python train.py --d_model=192 --routed_scale=1.0 --init_std_router=0.0146 --norm="rmsnorm"
Below are experts of layer 5 (counted from 0) of a mixture-of-experts language model. Rows are named router (the router's row for the expert), gate (a neuron's input weights, with its number), up (a neuron's input weights, with its number), down (a neuron's output weights, with its number) and show model dimensions 0-191. Each number is 128 + 24 x the weight over its row's rms, rounded and kept within 0 to 255. Numbers have three digits each.
After each expert's rows: a language model's description of what the expert responds to; "gets" lists some tokens that make up at least twice as much of what it gets as of all text. This comes from a sample of Wikipedia text that the model never trained on. Tokens count by the router's weight.

# expert 14
router:121103146124139134119163130105129101132178130135120153120156101103137176122145114158117179125125156135107168092116139147117163140087134119113128159112141135156118142138133146104166120203104082095135113140134137097157124125088149124134126145163123100160134142126137141074162106157134133129139122136130147128105115083153134119156132166126092111066112146159121105114108139158174163166114141139129134113103061122145093200158140152140176136164145115101141124092120133109119146149125147137114125168128137087145166145137087111104078164123136119128125148091117121149099143120135136125
gate0:120117114101142122135094118085114124135084163122122104143133150124082148125108156161116103112130097119181123144141158131148143118146129098106158111155140114123137115102149120156130121127148097152137129078154138143125090113119135108144131075120167063161130151173146072098126140131108104144111132147137101117124110077139137155089087096123152121115093112141169152133125090122166084124139139127089091110097101134115150121105174150128157111125166124147150127110104103125129136111189141066120118130095138138117136099132142117080106131109172120112149123099150116170163133099167142126
up0:125142139151104172154141159163088117138141138147124138144134068132158120152109126077139110151145124127122134135155152125126153101178111118151134123070095121118085110139087151105114120112103136121116088135173158135100130158135077144119125134142097161144109141117133142158110096108143107077130145133139135108150131158099092156159184108147131147123174158109129115124147161113156144094159078107122095156162130117108139125098087071108127094155145139128108106128150159162135112133091114146109133104116085142115082118152117139132136133131097097129105176158112133126104134162087110142
down0:116157124151160128109096152104138168153136112081129136155089164153144140129140181147117144160084118109124128115177119093123141134159117100108125106125136146135165141129143120111195144106096117090140075124136158105124101127114093123130100112153146121128147106128143097143120126183125125115149107082108143102161058123116154128169134122121135139156112120149158126133082093119134050132120138102114083146072154114119133138125135169185116145154108099152110114126156112065146137114117128125148147108126144086120129154117139095112129157136144132126114158136155109150125111131150108139
It responds to: Infobox field labels. Infobox and taxobox field starts and coordinate pieces, such as - Operator:, Scientific classification, - Coordinates:, | Total, °N.
gets: "| ", "-", "- ", "–", "°N ", "|"

# expert 5
router:127116113093077108144162152102095170115142109086133119154137137167134156123165103134074134156181144111126160078137109124143165107112130135108140133115109131119135084137106129116127135211121111127177127160124121111110136141105123129153123143135127137123134159124101089089114092086123097100086093117120103126184137065104138154145126139127118070080160151129124096157134124118144140137116154139114101131156109114110164135132129129101174153138166152101118117127153119116114104118109157121121102148164137144132132129099078140109121139118158136125153133147130126176130107165136168110
gate2:171164087124107123147140131082105108135124127113164137119125099151111151095131121128138112147153114127147147087169111122115137133130141156102126139115126142157144168100150079174131098166112149154142127124091075161148136118148168161138141188135133131107111168109112160118117150192154089139145116154148163174083117123091083110102127124122129131138132116155128147112124129130111156133134129127123139157158138121103128149114117089087162148143111152121141162131106146129108109156096125126126154084076127174133103140110129094136124119128096162202134095115138142151076131150110104135
up2:117138089153132121139151138132153109135104128126092127108150137107149189116164132123104173107097118169139134189117141131141128095133111099112127150074144067156118111093099158137130105127110139182112156148142148107151153113163152114113133125130115122119129151134129157108081143159137067078114112139118089077101111166110138148078151144130141123109177108088105102126140132144129128106113101095125139118113125128128148098167159152076137104137168131092101091119153106133129184116133185112125135141135124115115136118158136124143110104115124111131135156110140134170096131168148118138
down2:127146143145172120119151110139111117114114121155112131132132113144142136123158145121121144124105099111122145112140116124117163109167121119146117121107080138153138124091120127161126114071105155137125166095134149171168125100131158070115131126157151136112124111117143208144102141165168109101130134124158140160099123112130104109125136123158148153128115160119148123125107153094155150090087108131100119127088023152132130160149127120125127091162127140126076147089133146153167150163128092107157112127078174122122128092129150097159138121094119162128115123131110116160125126108111143163
It responds to: Clause connectors. Relative pronouns, conjunctions and sentence-opening subjects that link clauses in narrative prose, such as ", which", ", who", However, They.
gets: " that", " He", ", which", ",", " who", ", and"

# expert 9
router:130125093125123109138135114099150132106134118110092123117135128102108123105135143182138183126163114078088142076140127125121174134158138116127097102148146140126141107123095170093143110162097157150133090145097138140141131168093144128147171167109127140082136144124120134115071131127124099067104102105149125183094129129118162118132087163145126114113122168138123120147110156147096155118100124126133108112147084099130145180118135172144162179139139167120135110124102145112130121143123131134124118124132105101108131164100152133084113143189145149138124121119152098145148170150135175122
gate0:125118120097133159126158142081140110165114095139108146160137076129113122084125126176119170130172140121133133137105171148120105110144149111140154136124164170140115126162075132116114165153128162152111132123130101132121121117137121130126138145129137111111103132118122139127111108095083160158144150105130077070142164137137127144084093112134120114140183163122127099103103090133169090077135136111092170149157127104159146130130070098122122108122111106107107122139165131149122091138141205141141137110107145135126127125126098108135150125134108130131121146132166120168175119181115158129
up0:135132145101184135106161130134147121134128110161140141154117144111130113116134114142145141110140102105161112126146147170109098101138122170163105137160151149126089188160113118177048149167128126154147130118103148129147127154170113150122109121115072110161119113136139162175149142130094121127141143126121106111119180148137126114047118112102144151143180121123129141127091142122124084127134145126111158152160152107098153102136103095135129106109087114158134117155121108152127122139154165121120156088096124132146126166104121095144159112176128103153125151162149098118164130150125128132
down0:116126142133147098149088149106170130094150105126125130126106117100144110074112145100113138105125094134140122156131145118099123120127150115145141126124096081134095151138135126121161124110132171166126137122135135144110114124159126125092098115099143115132154071100112114123076112106153099168125177104173148116142150157125131130127167094147140132121112101098175119130170054146087144131099143142147101130120173134090155097141141100184139115153185079098144113130170096119108105152122148107082129133135145124115118147143127107142137175095105101130149098136135127165145120105167142137
It responds to: Year first digit. The leading "1" (sometimes "2") of four-digit years after month-day dates, commas or pipes, as in June 14, 1922.
gets: "1", "2", ", ", "0", " in ", " s"

# expert 12
router:121148133093107128134137116129103141110138105122113107169122119138105161138151113101087144167127100095108130089126158139143151149117138130105167134072116105163156125102118155153157100176156152114137124148144136101123156172109148129128130122129113117116187146112120129108120119163124074141121132133124104162153112145113149122139147150109128159094163171119118130157149101067130094132122115130117097125161074109131165121166074159094170126124176179098115144097131138107081110109134174096138110131156122123129153112149080161105087138115132110109118126112155133125156143114133176104
gate3:097113083125102105109141101084113110119154163089145135120140147106178127102110119147117177133162079126152123165164126180153135143098121104128138099134139127105151149145161153117108119113115100155098114128152121157120124138083109119133155166114136158164131100166104149126144165150159122122139157141151121116128122125139160095114127082159132144136144110148162137104108144151147100126094125119148138155126161134117149129147115171095147122151135129127127157112097183190133132083183162124104120117107118127126133137142149117121094137087132175152135156098151134176089158086089108148
up3:092135119105123117061132122133149191115154109147116080125118109142129126123117109167142095067138147138113108102165123175155170131147133146139111090139152183064126126131135075141105125114129133131109148114105148089170143149110158153092134118091157146139106141109106149122136127116129158139152105112142179128132099143129110162105086120129150140119120143073154120147123109120127113129121111164150120133114144150107157147121137168151152189136111119109116127177116135106103152103142124113124159133115107176167147101147130125158136116099151120125091181122139135133181092125146126131
down3:167122161120154126104105095073151135067151099159169163135139158126119138127086083106109146184128105102109124124138174107137146102104135127098118109114151095142127131131127143119119136105131159100137134121140090172095112114119124140152149125144090161154116089152114109110140142146171108161102116129116132140145110136135122123129103072120118145125182132119141131072097142117098105142157125084106159124076159136171176126111167153154163107108106147117109148091127142108130133110125155139105102091141141134117132121127151172131101140112116104135147139126143178187130143097100109138
It responds to: Line breaks, section headings. Paragraph and line breaks before section headers or list items, plus succession-box labels like Preceded by and Succeeded by.
gets: "\n\n", "\n", "==", "| Preceded by", " | Succeeded by", " award"

# expert 15
router:091126134137086127145158084091104126138135103092125105149119169145127168114175140156114187167160125102100144068124124128146161122148104140156133119150111112153125075126103175119129156186132143123164121115163124106126140161096153099140148147152112112145125127136171139091142097141137106106119164099156100118114149150151146132122133137114117120099140141148091104113103125150123156123116132151110139128129116127130158178142161181092199120149151175134113106126147133136146156116136134119139128170139114125125119154103140178105095149130116132145107152138155155143150183154120156109
gate2:119131160128143134141106149157154089136068145117119141128127143088139142103104137121083096140146087134144128145125119133126104116114147145094136152130123139113112148132088087130159082136171135127166102129123133154100130160203128132121128121111108175185117134157121145108137100104142152133141093145147132119132148124171145080153136128122122141087081118160146151159134126134101154107117147081145088125151114188116136100165168074127126144133167128135142104159127096150111147072100127106102071129136116112123127134114146137125161120130102151134140059161114121120115122118112127092
up2:120156122111119096151148129181143145120116136092150168133122148088154131104126162108086144166117113168136163144109127121157100165120098136102102100104095117113177106117174115177148101102102147099129120134152121152138110096112103133111145149137111116098101156169134154117117127120095141100133141159149094115167123128134131057114142160121102119099122134135114134160140156114127124110063103092138145147124124152078122139172141118117181124124159114085150111131139150137083132137144130118157158117105116127142171117147121108124168113109168142142175093158133107121092089138096117125
down2:132125162105128157120147107120160092119100131131128100086142118114116128147129103109158093155131121127150100159100118135099154106159095122156131172116165088132102093146154152112089120140106122109123129137138124124169108114098119110080153147132106147117176113023110115116156076150141132110160130150156141117134134117137142138144111081177083108153153150100152144135105124135112130114138144124096115136144146111123114142110131144104114110150099095169105091181139110129176136163128087127148137157169062130161160132110148137135160137156112135142085119127142116116123118114124125113
It responds to: Copula and article. Copular and auxiliary verbs with a following article in descriptive sentences, such as is a, was a, as a, has been.
gets: " a", " was", " is", " were", " are", " as a"

# expert 6
router:101155142133106127123111149104159124145173106095095083127136145092141178112157116154105156142145142079160149120159130105118157141110099123126124139133119135140135107117133139147132140184130142108150083130133158101146160179123130104136158113151096155153112148128124144090153116157134113114128154140134132127151090116101165084141140130135157084093095177103082150112103114122166119124132135160108142107125111090120141116157088159100184107158184203148168135082153137130153114105165130126124147138159131108102079117128126150128116142160113125148104147146142117138138120136126156117
gate1:174104119186156141143140103145183131160134122145098144157135055145141129155103093112088126145101121129123119103131142162109154151125160115104151112119134151104145150125091106088165145155122144155131108125129065109161116078116117157156137146130131111135056151132103112128068070130114105142111121115102148111101089118116154122144159158125133126123134139134112158123079119099133091115144122153137137165130104112143129142133101136140168121152157139115158107131144130134150144126112115138138112094155141133127125136146166113101137171122128180106082142099176127105142151166127116146
up1:182100162131152121113151119160137140173129106132127105180079089145138127133134113124079156155118133119127108103154136149146136182126163118123131104102163146152130174133120093090110138130118148121126096120116070142148134115134107166168122142162127141113095151133138126120123080135100134141153121120123153106120099122107139110107147117109131113096126116165167132144063118148131114137136105131153104164148112103132190145150062127161173110176124140152122096134092120137115125152114121112132112101139096162085107101145130132133111128136139162100124131131118146104192114179132132164
down1:158066117105148068131123137134160148135098122094137126144111115129181115107098130116139159107117100170147164117140084140121135123119143122154103093150144115102157186118156161146144068132100095145124149124126154114149122114146115125128099113143155142120074115147096142129107098122078117156152165124102146172119131119084186158120127104143151092178160126095125141166123107088114114115163116174136133125157112145121139115129107162130096139121140130171104123143134097109091153138134127165146125120128109132170143118134109152148119107157102139109150156099152114110114111098171123158
It responds to: Possessive determiners. Possessives such as 's, his, her, their, its, often fused with a preceding verb or preposition, as in filmed his, of his.
gets: "'s", " his", " her", " The", " the", " their"

# expert 8
router:146113167129096081123142143105085135137151083118099110101148120123120128118180142161128182147147110125131155062112122166148108135114114150133166107157152114085125112119108163110139133178139155117139104150114118133133115120110086136117109112129146076145100118097141150079114114143147128113112145091134092166131141106115125122099122154148101111103119161112111130157157135115130180085117152129141148160177077117114112177116099181092124130117188136121118133108128109149129138117132134158151132167120109116105153186114105122111116162129126146121114137129134143165128129183096152123
gate2:150163139124150094142131116150123129149113133105088163124125131119099107135119161122099171145178094103143155083125108156134152103130126169112129115108133122120157086140077136099170127116090131095120144114144125192102090150118124160170104110134134140058127100131154132141153126154135084134096158151152118127134125134154149131081149124165137129123117141163107102083120099120125103108109107102080121118117128086132121114145108140118143140126142126112097139163121152156117072133114126100160129139134144105133133141106189139162099111154158123136103121127145137101166090109101145197
up2:145185126104119103104127106106091134109123191124121170112102161123077147156113136132084130141139144113172110113142144124138096130106134138169098127123090098143102132152130151102118135101160148116135093107150136174177137157122153128158114133109135146110142129147105112140166068113078129166114128137146154139109140118126151154108159138130172120097158131131114146120162116087125135116103135152128185111132112103085131106143122129152153104152145114117118121158112126155121135091157159137164104138123155104137149157152154091172059103103122141159160164126144122171133103147130108103
down2:106125137119147138160180155130129127129138119114139122135123146127158129157095130157153133139145085143150127160152180189104055128145122140118143122103122137137144148140134118151093148158120142160180155128105107119144149127146140129119151146108167117159162118123084129116121166146147153146164157120084149164145095171124137117098124115153156139133163134170167194143142082113128069147183126104113158112142162120116147106119133129110149164124155134153114095167148106180115136114167098159095103110122110153143157131094151125116124133126129123116140104122097129110149159099103111130
It responds to: Table and infobox separators. Pipe cells, dashes and field labels in tables and infobox lists, such as a row-opening |, - Born:, - Succeeded by:.
gets: " |", "|", "-", ") |", "\n", "="

# expert 2
router:132144143135105114124139158117157130111125079108131109139145125137162166100178127118104149136123117138125145135127148137124088141106119157120174162098117117115137108161121128118143156193107147125140175116078117132130160162124116124128134115151120129153110099141093140104119093155119107093133148109107133124124100142114116124099127150154129124106136186147125160122110112133138124086145133150119143121145056126135115162116136138096138179131168158129102103107148150111132163112105129134103154164162086145133118177080132149094107167120117157162131134061185127164120141144088192127
gate2:119128145111180148150141126060125103115116142139182114150125138087099117124127113097119128202142140108115148128111126134121126150104152133085156144124126123093146153100096151136142130153098153108115123129129107122124156140103137129166117123162177105114098140160136126109114089169141135098172162093115111134123124149119049184116113132110102134126156105140145115056118117131105122123148121149170144154147107105110083146111149132113140157155142164132118123167116106133106161163152136156099139135141158128121089142133129166144089152166137150151144117102181134134141163104124128128
up2:129133127133148165137133162125120115139111110096134118152108125135130122113101146120115145158106108142112091133165133117135137150106118105096145120090130140108155102135121116162150107106123115123125119074161153119113116159140109162119118154122177133114098131106147151129170096145131159133183168120158148139115110109077101110155115157141118142107161132186123108101129094151089187168136103117131136125109113124162129169067154151098149118114120102140153100159103138129115109110142139142144101130126134133162158144119144135187057129194135122139117175100146169101108177104106144131
down2:111151107095175154133096132142126140114150117180176133080114126117135120126098112122081084083139147116129150109122153124139048129105137136114078129118162155133148174149144152126107128164135142122134126170151122163118134147126086108131119144100144128085145141085114123126174152130130119141135108124081137125125154157147104134126121146111115118119097129100142165136115134084069204140112089122127135136137148139126123138090152102140142153142085146068140122111133134100108154129137155141141105110166163126147108096139132136108097105161144119131146111155127113169099096135174125134
It responds to: Titles and event names. Openings of proper names after "of the" or "at the", mainly sports events and years, such as 2022 Chile Open, National, Women's.
gets: " of the", " in the", " for the", " The", " at the", " to the"

# expert 20
router:127120123138106153127152148111137105126111135103096119161115128150115123117178145160093147155133107125116121083143142167147116073126098119135114098072121110117126129131141131131118157143105108119134141146176144122131142138108154146148159105163120129131096123148144116097135132139121123112125166105129096087102113140115139122109151135130109121125159172110095146094118144136135140160109161121147167141159078077150153165100117162098153187151142146133171088124151125143161089139128146136079130146109115147143159119135131140106093155176134170145144122151165189141163166138072181112
gate11:113151159156095122133153142142101121115116117113151144136128156110176145128112111113107099136131142129149137136176139145169120127185140152124135119129153172147140119143160149107104101115125116117124155117138166134144142138146127082103129140157072146108161110151149123109126101142182065151167120185138162108130137128100073083155142106136139129129113134099153144138104136133115161104146087129134103131160140162137155125107095146095131142091152138104115105135147087137104138084118126112087111085138117128148139102100119134104161080128120174148163167108126150165102112140182139169
up11:135081092146122135138120174129124102110075135110147098108157129134152120094121130155143114145121101104102109172173132095099134101117201168150109140139133116097126117131123137098155118136160138125107152121109111146134166151152174082118110153112135083162123130117091155132110121139135134107119121127138181118158143157112093123089101147129140049125126131106124122164084172124170128127124141094166141125135120161149093100107110120129136149153171144120129141124139121131111121151118180114114105126150100122177127128132113124144107150138155082181096138104105137099101089147116112146
down11:129126101078119149113163125165108133146140112175142105120098123123133138111163110123076129121155176113156136115115111126149142144151152126111140108150124151132160135109088168123123153101171115116112102131158106148137129150085143078105083124115157143072128109148131156154127119123121129111139128096099114101137106088136131125134106135119075097096118155138113158110104134162145110117075139165081140162141128155119090116087111126111126124157099113165110134073142138120148134154128158107114150131181123098112088163117121097135127137081170144105115115123101107103146097116180158172
It responds to: Romance particles and prepositions. French, Spanish and Italian articles and particles inside names and titles, such as de, du, La, Le, plus locative in, at, of.
gets: " in", ":", " de", " of", " in the", " Le"

# expert 24
router:149136164100085154114114150127125146123098122113118118125153150116135137117130110155100145143171133115136152153138149125161151137136108148115110156120143096169119123122141144150129132180115084118169121108120157114167147143112145133141162111120089099166149107087107131112086137083102113083141155137139096143100113166103149085114108139123131148088114157139136104143105107080131155086159124130111106124131077146125099152131141158091195157123163204112112144113147146133138166112082150101154143120162139154129131180115098152108108153102152120114135145106135121133115110168141156100
gate1:156148138127127129165125143108144138119137147125131127114130150181139187133113139135093127140109155141155109108134121109131121140096096111148161143120129176069173098135132146112145118106171133127144089136109102138126099111153081102121126101143112076113133126157118125148149147123169154136090093109096181145134159112154126111112161121143115090086145136134152161087153141125166126088106150129157091120091137108130153145118138134130071114148094096153144100067178135123157086159137171161138118096120110104103128156098135131126131084121128114147077140143111120122109139132094116139
up1:176152182123112127136138159130167117117081125140118139097115166122145142147097160145095117151101125158146095134110151101122123140103150111134107094130104131097157128156140134098173120114184095112151160119104151114148110103148115125116144098114106098128181120119129106124117150145152148124152135101099139135098152151132111084118121109145185116063136143115140139106120111112131154073116123107132096092106129114072134132116162122146103150093147127175125127050173115132138143112112132114147122121130114103094119139118119140138130141138149097122097164098079113079085124152124139103
down1:159105102136154112133122093128120155116119122145099095121123164143123126122081153148135147125121119146119135120126145129114144102117161153123078142133188137108153123133125130139128143091082097148126159139144129101162174149130110113105153144137129079135157155147136128127151192099113141142167146095104193161172118094127130117138159126112156117124146120104131094113165156114130112148103159098134130130115060145138146111179113130151104110160116094084115142081127132111130090137150166149098173139123124124078096139118119106157097133152159147073107114140115102088159150127146117118
It responds to: Capital-letter abbreviations. Second letters of uppercase abbreviations and codes, such as country codes, positions, state abbreviations, call signs: SVK, OL, OH.
gets: "C", "S", "R", "L", "P", "T"

# expert 30
router:152109139130098155139134150125146115130139111096123115169130179113119136132145102140124169138137151145154159074136115140120164127162106106163144107131114108125116140130126107113135128168127150111110119159151116160146117114099155127166125121167140104166139109123135126114126127144127128060125146075105130133177117128146163115106161121152127085138172124105122136132128104067139142102104131103154129083119056134141142134138163149104163131119145109118066140127145146137123123108083138146113167177134135104133122148121063124117074109092146142146136144089172149081145127133088156109
gate12:165139098151112150163149128155171087141156130141115151165124091167100119152125139192136100142176148125126125124158133151126131137124128154112113146090139125114143095075142099082119160148120108104130147150093153126125098118131123164114139139159115121126147123102117129104147133150141125121075087148111146121141126110166152121122142154134167115143156125165070123139099129076094108102109166114107135144088093109118097129175106145145177117110145109135157094133134103091136101105167122163141164156147111130101103100176078125086145157099115125110116124111161124113104119133115114113
up12:130135103148141171153133109122149166129195109189107131142111131130124120132131127148109105153156116140121155086152118143094126117127094132106102115148095130139144104097165139143103079128111145077165113135114136117106101143159095149131142133113162117118141157116128117101105114165119134127095150170138113108141150125140139099120133131118130099164112129156115082142151127087112075125120154161112120094118119116117144107169090158138120110100187123132106129089155140081127141143119085110081149123156130092144075078170132097077126166120094140101117137131104098133136155131111137159
down12:129136138107167116107114114146126132156094158148138163132156124130088171105120105133114136130117160135162114128176137157151149096141154138135160141132179144134112140107112137128130141089178070162115134112142114149117134146125102145145120136143148131132145064111144113132126143116116150170151126114188153136150169172102162125124163156102116150107083125138117156125126120138107108150123117114111151125146113134090156143144119147123115143124104148098077131171167126150115113081074105125096111148141145168168123121087127097116092108134100174067155175150153124093118097138144130124
It responds to: Initial P and C. Word-starting P, C, Ch, p, c pieces, often after headings or line breaks or "and", such as ===Portuguese, Pasay, pelvis.
gets: " P", " p", " C", " c", " h", " g"

# expert 13
router:132125125137099122123105150117135155118148127120093122137118144117125179079172139165131134133132140136109091069103134151149125134141166098112148150133170133134142130144122153115163108165104097102126087159106158094147128108126110120148151101124122136104118117098129170100135136126157124087102129126159098140157087119145153109122183165130163102117114133131141110181129097101123154123133116108156108118174061181103110138124080177120144166101131141088138099135154139118120132130129166118118135138120115101119158125113130130128096187151110111184119156146148150139131124158099187117
gate2:150150090140111117133126151101110137161137105154119131114095156173118123129122120126133120123125125160095153111082137130171140162100150035111101126124091057090127119144085114132137130162130117080141094122117136124117121131168134155176116146166128092122157161118149104097125110112159155109140176161103142142135144111109120119141124152110131129093124137089061170116142125147125137169114121172123129185105118141146148144161126126142134188176153134129121115123148166138136127096125140125150099146150155135131111135129126130082108149103146132146125096123162154135142121085129136138
up2:128182108140116121146141097122131159141109170104116129061142148164151111122106095080172098082146120152129087092092136165135107162150095111086116120123088103124154112162108134125081131145144147133124116128093194099150122123113122137154115094125126148113130105103141100141129139105114128104136111143120170118128163083138082135124123146106117160129133078121135181142118106117088114157135138118155098163161112123127094129123158114159087159115125126105126133160125136115154125139104127105135149128129151116135103107115152137130104181117147127162130104147187161116170098102098136139
down2:109130124133134162120116102160178125128146123104135104103119132148102085103116106118138157103124143147148094172128128130133131125078166143151107127127167124125106150081173147078161169107163134170122110111132140152158129139142157105127095096155088149148160142120094145132125119115154103137111118175162155121145229140085125069108098169109149136135138139099162142143174125121152134137125125143138132113141151138131135131173108134140146147124109135101175114136153099153132124110157146109106120147125145146127125149132138118175142176099116171167123114109127100132120117081144120140
It responds to: Separators before numbers. Delimiters and prepositions right before numbers or dates, mostly table cell pipes, plus from, between, since, founded in, Born:.
gets: " | ", " (", " ", ", ", " in ", ") | "